From a checkpoint of a small mixture-of-experts model trained on Wikipedia: 128 experts in each of 12 layers.
Below are experts of layer 7 (counted from 0) of a mixture-of-experts language model. Rows are named router (the router's row for the expert), gate (a neuron's input weights, with its number), up (a neuron's input weights, with its number) and show model dimensions 0-127. Each number is 500 + 50 x the weight over its row's rms, rounded and kept within 0 to 999. Numbers have three digits each.
Before each expert's rows: a language model's description of what the expert responds to. This comes from a sample of Wikipedia text that the model never trained on.

# expert 16
Description: Short content-word stems before suffixes like s, ed, ing, often sports and activity words: play, met, win, sign, record, beat.
router:472524530530525575474472470465540463461483528596515416544525500551443486541508543555531445503429498554560510477531546592499430518554454463449503440467549435514496490454518452479469423462497510424455548485514486415465454577539571449455610525460522509465439529506484481559397532467489410442540524542438454496470585522536457524457524521574536448566453523495531555535498536469470542455478
gate0:590436507508452407428514443455488444599498482444528476542398550462530486477461460460455502544487509452389435493495489457558505506511516519481522495509544543461487522495514517440527446489420484499524494457571551516492597439466443484461488546479566476539542492579380506483569496525552471452504484505427438507576496452430575478561525420499530463464568440520496507481407480590509460508588
up0:508480482430413450352489476548604534461502535445491442392667511490520492438485501436537504521525459439506529427523529532537488465506410456586434527550455518581479510485561501475488525521455520587496482307486464477418584519432569504536538531530504437550588487506584535472529503610470508539480569499512430494464443439554523546494475480561456510418551583420443530497499482358497428566466
gate1:476490446514475537539507575527533485575462543420422496434524507437477472500450584538511419497384580590498541464505433422530482485459425491522420494429436496457469453475540497496544606459470432484501478498504513536502524456522547536463566452476638544501543499567460410363471534525512579553487446530466505498485446547512534577472540481461592492584434542519438500484528479499557574474531
up1:469471430511482585604492541472556504619508533473446516395517428478465447484442565510543486537424528553504534471493451415459468477547446501491405515497471471484477523485543513460563572432490503510440483465533566506542518497576534515539589495481657539488528526572490420399527520485547509556506403510449505576474466507565526453499472566449479434609410592523456536537489476489559568488540
gate2:433527501544534544605429509438562527506480386474532457503486462513544470431482416479567487475490475509417451523476431481468485488526516500457441528548513554535563541580528542531464485575454456486501354588457516603422518467547471503480520501386485545477534577623426555525435493541553514521513501384582456539515463553413519577495441533505490536422557544475555529547502460529453425455435
up2:504530466566578472599505507463569556537482429445514463510500469447488447490420430491533507369555493482399460504492448543507512497558499466486428486459524527522626521551494534536501486556456529506562452553451556493376463497556432518437494483529505561529574607591389513551523426505558422509520502457547504503431513591415500594482399520503574443519552468509543475516504452456434440470464
gate3:506525497395479480429506520495461542492527458583405483441463474440625505524499468518450589560458488550563474596413389503586396483484514443564545492432522443445563556489522428485514442526394411550452452501525593537596598489577544468428531435546489551458490525548442472476504457536538541483500478418559517478567526525515486493491469507460482441434520470509577492541486530482477499496490
up3:509503493637497511634503497457514563468398495501485508508572495580461538467476489477490495509573481413386471381580569436427550469470537493530393478599486498573429484527440573477532479501598575517609454526472421492494429446461418491643500545475432465528539549500525504504516512491438492537480535564359449488450520519463532465506535473498494548625503552493365502472494560493497448531579
gate4:526430538458409423539562544458482439474477586567479534495461468479549545575490535474476582457461365504538525540424540483507539524492490493484535493456466594517577607506468558500417395518436594528551537526497497581524581495505463526468454519480510462536575525507476487489422540455531439419564489514497478437487450452538482468538492516348513537541588420463476557581529418468540510552454
up4:482467446474501516509455494509479571545517497513584488537528579515426415454549456505456448517528548510449542506595504591517471510523619476566545550492563364430438411488485490582502591507544466419412432518572488432499409413458500461538538518512513554421379492541488450505518463561465546520413457487540458544508600581498516528509521505579507437399515536481516454447413546597524517506573
gate5:524476559470429488485488455479466502492561533546466477546499583491442452491493497490619519528496515495604442547411469536532453488447483525568494488414524529485435529466490533506511486498531500495493513437546577507493557523520496500427574521480508601472478482520515526624473438509476469486472501484493517514574444547532567560537477443379470418518499519555480574429533437610495536583509
up5:459547466554567486526463549541526488488494467473492543461478436534568569507485511514396416476495491488424487441600500461477557502433499445492522497564446473502600460528476422480538530492501519551571513534503417486514371524451528530539406462495536465503533505453511502372554538522538583498468482470522476487465565480483431458456526568551576571523454480426486396570468550479471478446545
gate6:565416567549395502528515454524513463515539487481511495496593433538542476525548557527579495461505560489538600550473497461481521492523555427505524486463555437531376441509545475455567466492507514479497608550526415531504556489467492526463560448536504513564508369478472547456447402455408454453585455605525504412492500517452467504475471450469481466527411491559445571420507477572513434582455
up6:507562515417577469503506510464553479490445506479454528503399503381415504424414416513457576533453457527487406526466517513487518533525472503479446530488419548462579533487458554513476535442522481474498472422493578473429478522448543443548421628434548536498538548601520513489519509587618516485437462397473464426553464472484513470595598560534504525472596535435543456486500537521490504466630
gate7:576542551423496482489514500561570516493543473459519492487424477523427503498478540498505418472493524587559555507344481484556451517432468523524474471411472584593501516507481552520412513460447426491517571609454397451408490518444435565474456507509516461579518469436469554427528523452457430472494373523442578435457580544552423488458565440443450484497564503508529582475491505526465493520557
up7:417505475419431463477555538477529540489578492553512489481452481576495465505531465463474597538495420561595431471523515584437381505447453406519533451578490517423526490561493551505476552364578553457400536477510639528478540550473520492515474549518461602460526484517565517469424485515552525502506378507508500510448485536569541497536483482547412571519546439516436445441551478459576510418522

# expert 32
Description: Table cell separators and verb-stem pieces such as pt in captured or recapture, placed, means, plus the prepositions to, by, at.
router:486553486498596540564510352466542472462460506496514439554581525584414421505430579524523505483430466416497500490557497545442470470526452442571543477539527503543439516496440480425492448453474542586510454549528548462495394614462508373468576531527470541418516517443512456520471478516471485428526539478449448510489535509465461544477539559546489498581475488489553618492530474515431587509510
gate0:501538517442541507474462488373634526431476492484435482479485555487364530409476454538498524430467420500617479451485440568449553483417545504495533516560583511475535482474530566420474556484488423429513511558523529547521537634550451486444566493410427475526461406565468437511540504462577506486520498552444472531542534445471595484583559495558406468530434530551455516490466516485492503475525
up0:496387468479527460575555538485499562525538558405556369527526496529412509553559536534535479505433524488527538579521549432376461577537512488588493543452442529508500469464525544484495451557564557485516512467547426505431512462527529522455470452404527479526374451479492528479520522406414503475507431437549507399475506525484552484583465494614532540535504544486503541505551454434475492499413
gate1:525575480520467521531483465550501457455469472451494485498410541472539510476559522433454473363457410411398450485441548505465536495498467554473539457506476459469459479512469421409490566458503491528495494431448560414577516507526444496477499484700558559575505499433590389442557458465578541570483497453513454472522447542482547574527482444560566509488479454543507499411442502677531512508540
up1:536486487486473551497483507466401439571504428488525393592440489509465478537462550452561522483427541485448484477441468509526520428496505375500596457530494526497543436457554411521401517558493509546493473535366490498619490463501385583480518477496485527546426510456500428513356514474532457571485431493515440486483484489485543444479503459463466352542449460615432524511564513528504526507533
gate2:504505511595536558620489436560475497536489505487536480484519482593623416437522491513498437457622507518616553516521492528477450531541511510563512434492436486412462450493513507388645472451442486512447463523431505503521526454506585530434453476544491521555521467445447561480467504473562520586653527493429450564530540478457487525470449462601490471479516593584451410525525485499473472511468
up2:480558504531514559582480441509549512509399386472516460457512481475586440476473495503556489507584476459586513508553566486489451505506488496571501497564492560440397506511469531474611434462528485519472466503434544400493539471518585511426479505535428574538621472475516521526547535448520481527591529475460449461588435527445546472492430464573467463455517618548511474524497562455410463503447
gate3:520392491520516516489511532532508503428518613552509510444509471493423575507571514545468487443481479513441492427541474500534532546609572523541516531484553513455440502572511392488469558499453409516407377534463444474421523486506479550562391499373576517538506471530504450381466584459473429501482521531486572553471511519500406446447513537463447447455500489474481511581585524433565517459588
up3:500392490490477511495517492540448481439474601508551453467550496486408491554560483584435508510498542578426557407507519520473528545586574594495579526528525520439391531549472427440441496569487419512413361532405416472447525552517484554554439508432566484493532516471586395444499676475461456535507525483522516507487447479493551505430529571438488509526456512519438557492598530456473601454515
gate4:478461476480440502586400420526494510543507491527476434514499491499510492504513549595501460503421529472572434513500449404480392537364536479512547527376455512519531575481514463496508622482386528572575538530501456573473519470538486518464519497551470523445530421592554508390469505507538483516534478566475559504432500521532523380521418481456453557511475498514421446477508445463439480527552
up4:533550545517578489441585567447465482454468511476546543455529499511512505502515494408524556492541483503424600488482523566497567468596440511491411499615542528495465433517513514480495437495619466453431450509462545427497485552437499456560457527468516452538502560382503499602541517474465507526487552445524427445585470477479489603467557538552561452496526486460578558522525512478579542518411
gate5:423501550513521490456497552519667591488562461496504478524524583512539498478569512537452524566501487478497618519530530548537548430546547517477590533466413483438490473505513438473606582473482441558454447450448614444524474489527485540589436446533476482486474435542481477640497494479586547424580521541489455577463552461556464514478520563422402490563548551421586419437458471486531489458506
up5:615547480551456484490524483505425421622479476564397462423425411454503516537415561478504535467525544507601381475474453562507500514439482496504459527462523608554527483568494543483408498474538543541493612444546439564511567492408543480467526521479502515552546495397424483430540472498481499583557480453520485459516482572476529495407478485554538520471383383540383505522528482501488502473510
gate6:425554493603387477532544502430489482422548527522490595579491482555547450571540491393416514562524512438470542514418634492486414481541535473509451525505519503400534503477521504417485504442473464576454526383477564496532467523573516535505544502410506506579466499436622493461374529484547585438487463450512457442486475506501500374492545447521519539450536466524591476471450483554556554502531
up6:463470448574492553494512500476493493554478467573540538469506460512514394477485445508523431479539476451517471557394587441452463465555500467525474403350493501479375545461507448526418469510547500505503534443504481462543400569526512431475406476507426491554491482529545481559422477513497499560520527513547435496588415504504532543499516500478551515593450431462524514530487523532571530383548
gate7:474498620577502497444482568457462447518582476523494459404490466521522458438484536492448615444538520510436409508487496497490505450515401550537435492486474475500445504459523532513483543513533481561449483399624429525493521415482411547475538506467535510536539541515457570388476471522491566422395463475657446444528443534512448424452538467542543419541506560491499552462503561401531460629465
up7:545537594594476455437506563470482444471498455481458440453496487521468434401472459508410565510570478494456426541506551464492510439473396559517448538440519414574484493486462569487589534486472514498493467433570477533489524464395448491487604464495485539487533472493390524412538468450481586415427546464529472561564505482489503425475515479471538485530515477452420494516524535502548466610436

# expert 57
Description: Endings of surnames and agent nouns, such as Zucker-ber-g, -son, -ov, -ville, -ler, -kin, forest-er, Pier-ce.
router:537428533561535493470533448487354525517469466544452569549547495475471466594551542535564474472559516447612530492442558407452499564511462400480534521534499466417486451530483466445461440409541595466561483481432544498534476490495554423478496541518385587471494519482440477506525444508489494522465538544525454540570568418513467589559608487568450517517536385459451440471499511528462540508589
gate0:495593459475576559556529472617516479539465543609539517536466445504393516566510502459473491400463527466567433424448481438456575531455486503514444409491581577446522468550515469449484502458447531472519545522462591542457508457507565524563489508506550534401424394582572460493437434495483472529559500476525478502465558439462423464543456465472457452512430511494433491428530406542513544469585
up0:409604494510498520512475471486522461523469586594460490499502483447402537530461523487506414452437482421540465416489457525516583534501573521518512404471524591574464425500510423454494468465494566498490524465457599456424487443498516577597503475535570572470379457539468429511369470468461457579493509493491513508514449516403467523494426481487517447524544461595429528470474504592439505388549
gate1:498547419551474550537490569531407531472453529465427498467518566409561526498492523476542500486515567507493511540484515551508582529488445440598544499435446454387487422527487488425464443484519532491474486477419458517423458379540466519542510601526449495427505566380443494435547469501524521538596477514511486552543524491562558533487535381526509423535468439445448461562430546513482483533452
up1:472423570444521490454484437500610467535531480499589517508475491599422498488517487520479498481448460502475528492547491504486381474468555552435476513549572554568521564469509513572536527512471472481512496530554525444520527651496503463460487379485538503583497463596543459580492572490502501488435572500486520415423491554447454471538379629452519570460551559532578561434528440493563527502497
gate2:591538437459470631462513466507481401467477438539470578574514418494510520545520476472582488468508504450549494415492505499415532535487466449537518465502520480492462585586502516485537474517351617597536469412544537470562456458548544528488509504477473462515497533457514597488517422560487495551522546571550426469431516511412536522436524499502462521540530427518502533427533527553629481498522
up2:460479535521535518513508489504580560530508515470463497396508542533511503421474498516434542519520497463462489501557492548493560412555549462539585440474586495523503435490496441468481567525512505479486512536459506528536515457437451515454551537667510513440575474585498492546491573540474520531460466404402580552477444455555567524521538540491582398577543597534492512515482477444464514462515
gate3:476481452568492546511486525436502497619585479503436473536531514470438511457377523535592559429506511541591497561498511484572490482505513457482498487452468494539465519460475558577511447511589535511502542449582497468552434589449528531503471605372483493514452555552503415423510473432371464555518449560467540489464521466485492496551524503491527421460535565453488537456469510459533496450446
up3:470485446544536548462425536432493528587554489460514435558539561485424511467443546555545563438504532541592483581489511492604492481504500516460447509436427471565461505462478561552480443469600495472513555497587510470529456558458563581491519570378439512486484510539540334425543470511409475567485467584454544487552532474474500496537488537449469416455546566437496561438508527456505503462501
gate4:518587478542649460509434512523495492525567466517460507494515520453493554404511509547499454474542485484465557569511534495489469415455505516548557466468441490493547457604515438456542485527493461436464519478550561448485397524534537635428569599486499508530481533553574483544588410479513468451495570410576484547550488469608572473465551553476576391563493495572545491428500438427428437405510
up4:484598449483475454602504389442403401521514464419518580509495603552465488536530510519443535489451493451399531494461474479488405471426559442487577497474462511393493506491479482494575535453546506500520503522505494485504543514504485435501530443395561506518539516483471478476510517525530511476499453471470354437447542593541530422537473457511572495546497474437533491559499523475526491508484
gate5:597484462514427538474567525488483472471492563462475376531539551501399578508467426470492447504431439396577451571442471457435464514441451461472548483539522451445500457519424484563461481458503473477574531546410444589540464464491446455465562508445417573499495533445510507515506538502467488452439453493446515637490565501464450473514515457515418501526465475482485580499489486543546489570503
up5:514520440473456485505481514507514459447531616485535377425439534512470396464504543623504500470624467448574489464541537516478433424463408489557522540537486502455507511511519558556485470539462432536496502511481474529570452431548485509492544480497481603539487501437511504418460540498543568492437539498505516596439471548435473436554440459615437461541554465448583518552538498468557519527466
gate6:539482503679513547558541510425481534574545514528494469524498525486486422496412480440464400467492522460545535476498356534421535547481540593547589499574528500538476403492476495440525460456405562514365510444478556520429521522471478477467472480422501473515517531482392514478476554563459480512498524493500421472441489518494615469479399606617466524512529415498427571590492512541512473506479
up6:509470451550506408446579531538558486527499508516496385492545513458524477504489496459533398519498542512465464419480470516503525510596536492459547464484524524470571412545485585511459454432528545638455509501507506562452561468399496435490510430415572452424469445458431467496566494494454492580472502508613423486361475438520519502552532532546527480522519454522432539567429405487609527466429
gate7:506520481567459565435454462497460468519470488517430499521545574550539633553509496532504437515451506487487540508446563409528541509551474390453557508472442471438529466464477480498534558483546594404474488539467520578548593562537538442533493533477441562538471491532461626543540410503489497549546457522536483441557515575587592515471609506493524557494469374510540472469384598485578496557524
up7:507484481472510523520542490443560534536501415574475504543488491491501482442503552419584475496558453479457500470419542540519486549498406602621524457602440441519522495481460597515547410540486387568472476437513442456504429563524486564523554558389488573486536518456533536477459602518463573578486491457447514556520528467454515523468481442496529472595450458533436544602530563507415465464475

# expert 46
Description: Word-final pieces and closers: plural s, ation, ities, closing parentheses, quotes, and == heading ends, often before line breaks or table bars.
router:455572475481556424477557520547446511476481412487521513503464446540462560533541551559511566596477437569540483507462464534410535349490473481477491478409482527445407411550406454459514446497512438496558488435533545418483529562503517458408565488443481459482431534492467542529526571442550514532570450573409483448526547521584562420447513525567488456570564544434535533479548512478472466544409
gate0:425439515414409516609449390438521496535524572523541583547438462426454519552555515515437559511573483516496533546501432513522580383512468505462457494495453575481516477605514484539532472447468431468566493433566497484429534472548491478544590544566478532534485505478568512465477492453455460470508568496505534529528545531386481491501538549480490404536464502533627458512499485553548529533548
up0:485514596418470482599512386460473470531507571559563532520468429461473567511559491499457600569508511501542587608452449459503615392478492487475424494461462436449489542496525477478591509511485496486591475510571571525445492578519489442532534527644481425472493573460519555531458570399447421460484517431517557504493553521435426492459489528464473519549477511515530459494453547547531526490546
gate1:508596513474439493529512525498465524586487584434513573578417484574529490429419450429477471485484535515427480507449476508602640481615522482417524468436482552489365534571514669506408488435475438465568442527461511473500485601483525482567549500437576520597534457531522429486475474471473550455506514499527580517449529514559535636468512458489585440526566465482534515475503566617535485428553
up1:454568526554427478503485504468484543608434536442531577530426475569508552421434520427574406478451570509486470561476531525544616453552551478474497471408524555510379535629538614474432468410481468415572435498383533491466546588514535472541533524426482537585539482536456490471430476450482502499499535544508523492495553473495544620481505512439586410548521469481555522534514545615473484413597
gate2:410560536430458504512504599431426524396551529546522572535547396527453466506453533503540461461551500530526496478502589434490579412549458464535495550498497607510514444537516526499507551478511501524552548478563527444539516450479419508467546541480428504529535465471459446531426519487538452676505552534508572445544440521575456559605525589549439446485416521554450488456528480469479395602526
up2:626406506527524512484488500543523538609496517458455436465491567489531479511540459472474524491466492453454561496463440615442496526446515579501509411500545493484493522428455481474514460515507592479455542448475470531411490531489491485495535490475501510478428552549560506451541458538463480383494425468518432529477541459390531445466497435495479547508569468479523522556422487543577531407450
gate3:546399394479597511458544565487502558481576466608470550499477534515563501497479513506405540545529611530550480462473594457452552496598593567452477499517582569517539509510440509469541505488501536537415409472492522456440495504480417578476480442451493561426455447536485512437533424502483493548497501485559529508472414499556442456455608528501482520620528526511513530542508529532443483495562
up3:518416490471602450467538532533470550486552432593470507580481558484554497525478492485383582573478659497529508527515538521471513452567598505451531566512564547538477487470434516471560539466528560556431432430578545447463551488433393558440449451512469537450463463543477558493528368440478489497495524476484528513405464492626459449397587493492471510598496562534508524576524557530446508436505
gate4:485510522487548442523504495476493426585424487501479567505459358420484508559558547400538499524503487573573451518509494423589645479496506608495539444458438451535508467539512511478445477458419477467502497523532507473501559502538482485539532474530510539408610422540435375467383497505498499498491458493547507513537597491476553435406583470588456481526468409460541511479501564518515516439544
up4:488489498520472544474511510525484549463563525542477463490525573563545528458386461530482518470482503486414584444494543590415399505511485383499460521548520559496420527475514470540564494558628612512400539446459469561501419516435521480473442518495522449551384616472511639509647466535460506531518582515473526485468394471535432543526458559455528513481557576532460517468450458492499449586476
gate5:474457466499536494500459593471463552433404468580406573486537522521555511608492503523492487475578540488466450516561557523556407480499482569515421607516442502538429468481522591398500520559529546478487419339549384496493495508494488523529507476481512429633497526522550473436525512483432517460482494549463513511534561509495431468529604407544458591469545405499570435490594464523532481529431
up5:533496474535521482508457595593466538453407431551469563439499531547508547627500556519471447504501580499555515534528482509525393524458544610521375533513480525487401439469543526452512568568532577475515490387582464478489483530516491451543493541520520473588481587518466484477553546468499498478451448553499579528484584474518399492498589426578477610498600444455560469440491469566520537512447
gate6:439427613442463460489458459547515448527535453505561454588459395408463510403526533463489537469511413550559567467450509553399474525467567458549454476494484467495509508478564531507632508528605500575542471433481501515518474515464497510577420451528495549513473595567467554497432463488512508522565439544548370408490465509511525443642457514534579585499500505482422606466489536482594486474453
up6:602540504557525457560578573492497535469428567527425617411483530616462460511456404546488510558522554489454430492523588464495507539571484560552487533530450472456598480534535508440464453491506460410485499457540530456457454385527490498480594442491416471524519413457517493440449506497479425523474483459463537533472477468470555584479583509378317489545504428555451384458498534476403485489449
gate7:499461480518537601529423496553491539409392465426467413501522546422504546438476419474483413535528551593494456535508477485513490406521522548562631478483532559384466485469541500498498532542469534515483518472497435433550456554508563464420472485500511558551509477461529459481451535600457614538527567477452525523482380537570573506599545504453461392571457574583555523478479594521474519483529
up7:493483489532562587525435486539529514400397452395494410512509514442518601430470419471500443544490524591498441508519447473499456443568485533555589457506529502377504502485530469523470546531510525509466505498475437399541441568543559469420467455502511549482510457469520478514390528645428540547536595474425538525491431550530582490593541510479476394587473567588579525485469553507507543487507

# expert 53
Description: Short letter pieces mid-word after an initial fragment, such as overw-h-elmed, some-ho-w, ne-go-tiated, No-tt-inghamshire.
router:556549443476538590468449458417549457597466537517505498541570552504580523409506555489494456589551492451517452471567497474474518625466435452469445468447478534530445501459582524468481439573438610549507412393555575543476450490549548446554494559505513505495572574523455541470428472479457549534463534508555424501577516483493491482552404555512541562503560500394474596532493519469510545467511
gate0:577488433498545576454490491502505486541439445526502457458446502582423465486506478498462575495569579493446444514496471610461490534444511566496446508468555543542478533494539476518546500432473514487517501436454493598532536450487486447478456434402525432553522550551532474430444420525486463546567463493554643489508512482455482502557446545466540543478483562447493412609546557482497593497514
up0:588485544505527536525591438494451466554466469540491531523458544618435507508485409479501575477620521495537503528496492454522567564487471541470491442497560526530455535480421484497517461574517457507503522438497439502539565429591508484555505461435514518510574528515511477483426495577511567556550425460589610497563523454571527456549457523476442570428538540456495535566478534464470461465402
gate1:521557512537505513513506456443506384528488508448402493583464596605405539485554561493543528403580428515473487539486527476494496525514495577454398498417435466521551513494569493512492499563489475449521542471559459507488462524572542422556522582554512602552505487512498442424471372561534544562555466527474466481496495517485591542475498390525495539423487525534523525483620479544485542530485
up1:525555534441582502521534523473480500482454439463455494466536541472608502529450461432374471493462504493568492429476486598460519482493508435445582400484499510639517458553528480452492588452526499450567481575556417485592477491518502433388429416513514505495543497456509442549430441565483473471499511462491416475463526510428510573480548482598504486513523532510383467531458483541414447470386
gate2:499581485531537515438481533581504594507577552620527400411519516461492515490489493520504468473464453445470475537516478613527642544466477563449443481471519514434400521511455483529509559444407500401479399494506562565499477415595506642571535450475487405471442500505443531510560608469516487464477448404510550567496421430467540506464436491481459475486602485520497476496439499516480556446512
up2:474589498551569491508512512521499590519550524577520449421503517458506525477481477509523458497480512540454475609537473596546672525459458502446455482457504486433389558539454489515539556483499470397536424487507616599478471483609497623580524486458469459487432497511447471530598606510505530519464545471502534576474422395502520491465456483433521425495563512497494543512430535512471507412488
gate3:455452503419468539470436507466528462554504554558490526492562590592537392479598490466468490511481514431493494611526419505493475426495484500525623493444433501527428535474475480480482545505503455439467511415481528455603458468547508497514452542516529556471462466570505447533513505496458576632400440504475465448547458528539540508497452501540477484495568638448496608564479431494605395473478
up3:508501500358481529484434538450468484566502572561533545482568538615563408442546484490440459521465499498482499584467413492524507370504494530507602415432475474492453473482484492467508500482564491461481554431566501468582464460539483485523477496523506564447511540620467429537480517528536493563474468499475478429644466547543514535483545501500422531452553545488528629519466429483588343474505
gate4:527454486550522476473484405492532466543438470569529368484540471452549546532478489443534432583419485462486608572516483496410481509471484493507632497593453543465439405556494462489506467474415545470478477498477476511498457445510516423528510446520474485538535573468566572513517555535554485460481455459553368459469517482458516488443459534465481502563467524570537474522510477465603453571471
up4:491510513415420546529546604511532569444552549480532618545446528525453488507564528561480585448597465543523449466490513514579475467556542479525415568431541517541556631489485505519482545550481451484519522570545513446452555528444421580451507625498469496462424436505442456511525473552521486497471513545498583477584490536536489538538538434551539447480511497476497465440483521519394555460513
gate5:494535565513477457487506514467458627510514501496468603585479447480508569379531467417537488465472554533554464539461453494462541586498468512483530461435484539421517484568480538529483448477531512513420519504555488593420577515551595574424537363587496558561519527561468478488467451544464559504458494536523527537372463550495542516506442525500436576554403435422502528421444494592493524545437
up5:579443472508522551515446500565471465518468474515532492400566548531478510581511509550463489542562515509481509473531546453541480441477489548496494516422571421535473513397510543461551500421467478509530506500504556497566489459446432459585479640425459387443442400378524528548551509505571448504524474493474480514576486427548493503577546514531547519475636535616451506491559406549539556407550
gate6:558495500568488502470480456533474494574498503538516553481429484475543514421502481491432453527461343548509456586461439473476469541443419432478485465465613527425536479541482545506596479515469539506594429516468511422541478407561538600488491534482511582466545663513555472497436465545550522469462489562581541495555475480517538410572372518465526476500503458469519408549473535558576508538511
up6:522556532553493493403534456493467539515523500498464631485461496497475547477500502463465486543534485490437466491454496488510564565562477540468496531466547459452524543544455629559579459490488490547587438552464539459480484380598482578447472532513568441540517587474443549470483490529523504457382503498601505492546505521493520570510432460347500502419511436442484465537460526652572481476515
gate7:556461497453557486490395565469386489501535489522499521452381616509490505448496528438409558491497465425459514501529458479522519535541487484527459509470478495459579462410506593436532446533514425443450521535556429587456410489544481513519459471496495407451548606541501484564524484482566537408482469511571491482525545551507488528566599471496482512495531463471432482515454511525521513513544
up7:482522563534494524529566478487503446468549557491540657496537406531482522595473453494523504587536560530523491436517592479597475483483592519546431646455475431549472401460534476493486490482516517469505575479481463488560473517409498487481530521452554507493489487436464510590458486572452427571508448479598557562517368526494564493544516513592517527486496477465493480494508466448491573438573

# expert 11
Description: Noun heads and noun suffixes after a determiner or adjective, such as information, team, season, area, -ation, -ity, -ment.
router:524494487529475493499520577488500514493488528473525466403465524574406422547432421497552516545437439515453572531525452517427472405447526511502554498486513446509513437448478496437471458449535436409539452485456462461482526480524539470452526472425418435521443613527484550523540514522574446489533377546550606579459575515549548504495496496522530564568498583497423502553464483478544524545452
gate0:523549426509447482492518521502511436514452515482484498508427445498429430484473470521523450410531424379501569591454398470507511513589504512494515512539473445546451538497539541479407485563483542494524481547530447534503477425497449585456532450562511529406409510502446465513423443579576418432475518527536542455513568533389547445488512487435508579491561569553542579472487501577507604454527
up0:452499531492460534591408431399533511543432498557516545475547531548548449602551466457509579521524487552493464423549423538504584415438459408575537499481559551465447476422484495593544475452473438468548548435473456478467494649469438468497510577575403507460538442528453597512448506489468523593467429522513425481445471568496415535561410456511545505481418489465610445615443518542601449530537
gate1:431452628561554581479458419446455493471508465572559472423530539551503532619572503546492496502574436472497586396480568448458452544465436547523580477556475466479478467568528500573503473483494502539456527585437424499449571455517513484533487527570547495514469503590475515497471527496507541516558460467498582577603521579505402380484529458500515491532498489461387580488450490499483526530457
up1:566517467471480517599529495500437491504460475525574461535450449511527456507529453511463528498421450471514529475490569555382529515468548577528461536524482395548453522509601510542548555560475437444442460559414580460460443476512427497527477569536503489613474571555419504529501593469498415408467466597548480399449545480434414464479551373546558585511532415480518418463559432527484483482497
gate2:538492536486522522465450496522476480578451481534393513417480495519443469555424539512532417480508544478540458629371499455489548514436519474512459521508456487517470417523466547455485548535522475503484519602453413646551520489527583394458569449489455523516473499481509585534479515522421510431542499463428544541583570560556445526463521441411536523556454492443596547442504410525621495587464
up2:520485430488489484515416526495443471470451544484564549545489548524625539559574513543547546541498468560552478490579485440455426524497489489503515508412509521470528497490533442513472455508459486426481505462548477390470505470557489610543439551478579514458514511555426422502468481476518486543453482607566434455397535488501464441525475534588492447502556469480506480543531502454450531532568
gate3:534427505487518481510513486580431518467526489499484481520612520498443520439531470513585520494551503449557483546487533518393461494416517469532460542458528564512520469518499482529413491457440538554609522443474406420465473493495493563514366431500477535526545464510530437372486507493547471467532412465442423439548557520454547640545502462514522497595520492518454595442561386523425599474445
up3:517432367549452497433438567644524583551422516487432486469576514564456441530597501535550524444514439504471486482512522553466423482478487442527505411459544491455508523530576400512517563508402579516502620512473464474480530447506528543493458544550501481465519503454519441431450443426568553488523438398543410509503495484483551479508524411566582527562509530596543581503495425496531578526487
gate4:362459526544562472509480604470479415495459503529536510500507484437463509459365470498386503572554542562451547523429470474482496486498522563570507555502430505615541425558513546538495491393500573473482445540493482496490489601436533509531505442535529498533502504483562548494417479486469532497516522549588435561465421497470468502487495497514467490578449386500451541539485436502478497562529
up4:466512508487517560498429523489471506533490591559513454464496497437496543491569608537508440456529463499411490556441559451578552449485432605516518510366457453516488447461547435464463487451490457495485459570518512496588508580458599521561508543495532595492461499481512465575528485460539561417502539566532533541580507539485488469500505457593532538575510489419498469512514495598474561524635
gate5:416523519453477511555477438532529412477511574497435574517480576525514468511510454476468494531467460486432483510495509513553437442517522501581471518461534522503541464382465563466522504518508387476530502508617578560522557438462559419571526594485478539396370531519541430501494495493459556444559456464503503560479482463617547483446553549504466387527479527477502496472439540508531499488581
up5:580585460480479551456497594595455479513522421499417418433444499508518490432419487594513495411544494487484442520502505487546432469569457453504505519483472422467468475467475424550579483490496623491536491563504505500508452502567491503484458504483440474563531556445507503452437490501498477444477498414526486494539502551488402498517556492509598530480584527482531517499547559526561531459510
gate6:512531472453391461527607581426390457445554402580568412509515433454346528428492371493527668562502516424512470477521524505535433499533470531468499544445455541423495444463497539484501551503504536421451491397563489554515461501465411503440450441503479490463546412516479576515452439504436445538453580459585498478563449499420515555480499540520486474550560489472439520514533509576477431497470
up6:495481545461506461469409418526532508545418643528503537513474520537592486594483606515465403397554478617497482552497472427522605515524576478477405460506512496517488598519463470496460489522525529531528494521454553402445579473513554526544553596550557527529430498524520450519525489495562601494475412567473546485449583502553452495569541489464485445404481456553620397531491579468439483517530
gate7:506493499547411477583550448516440508525525556537528526469402477513547493465489513529515561504535468481472499571552525488456513543564553513550472412550517534585485563476478625486508387436500533530547467538525399483499461434535530414553562493506509571424492451507495509451463578512485363438531535449534539415620514505462557521448585518460488481563557488473534511456476536518601404456495
up7:471420515552474482570553483535424501550520529487521505457394470544494490489494527558527543504470480501431535520511514504448539516554535510541441374518507551512527523441471618457489448436498492501562425530535466449522508466521500407575618476509499552468508528476508457527495512555515385451515465432517485395601538488481570510452523549497478503581587549489519515529516512554559428493515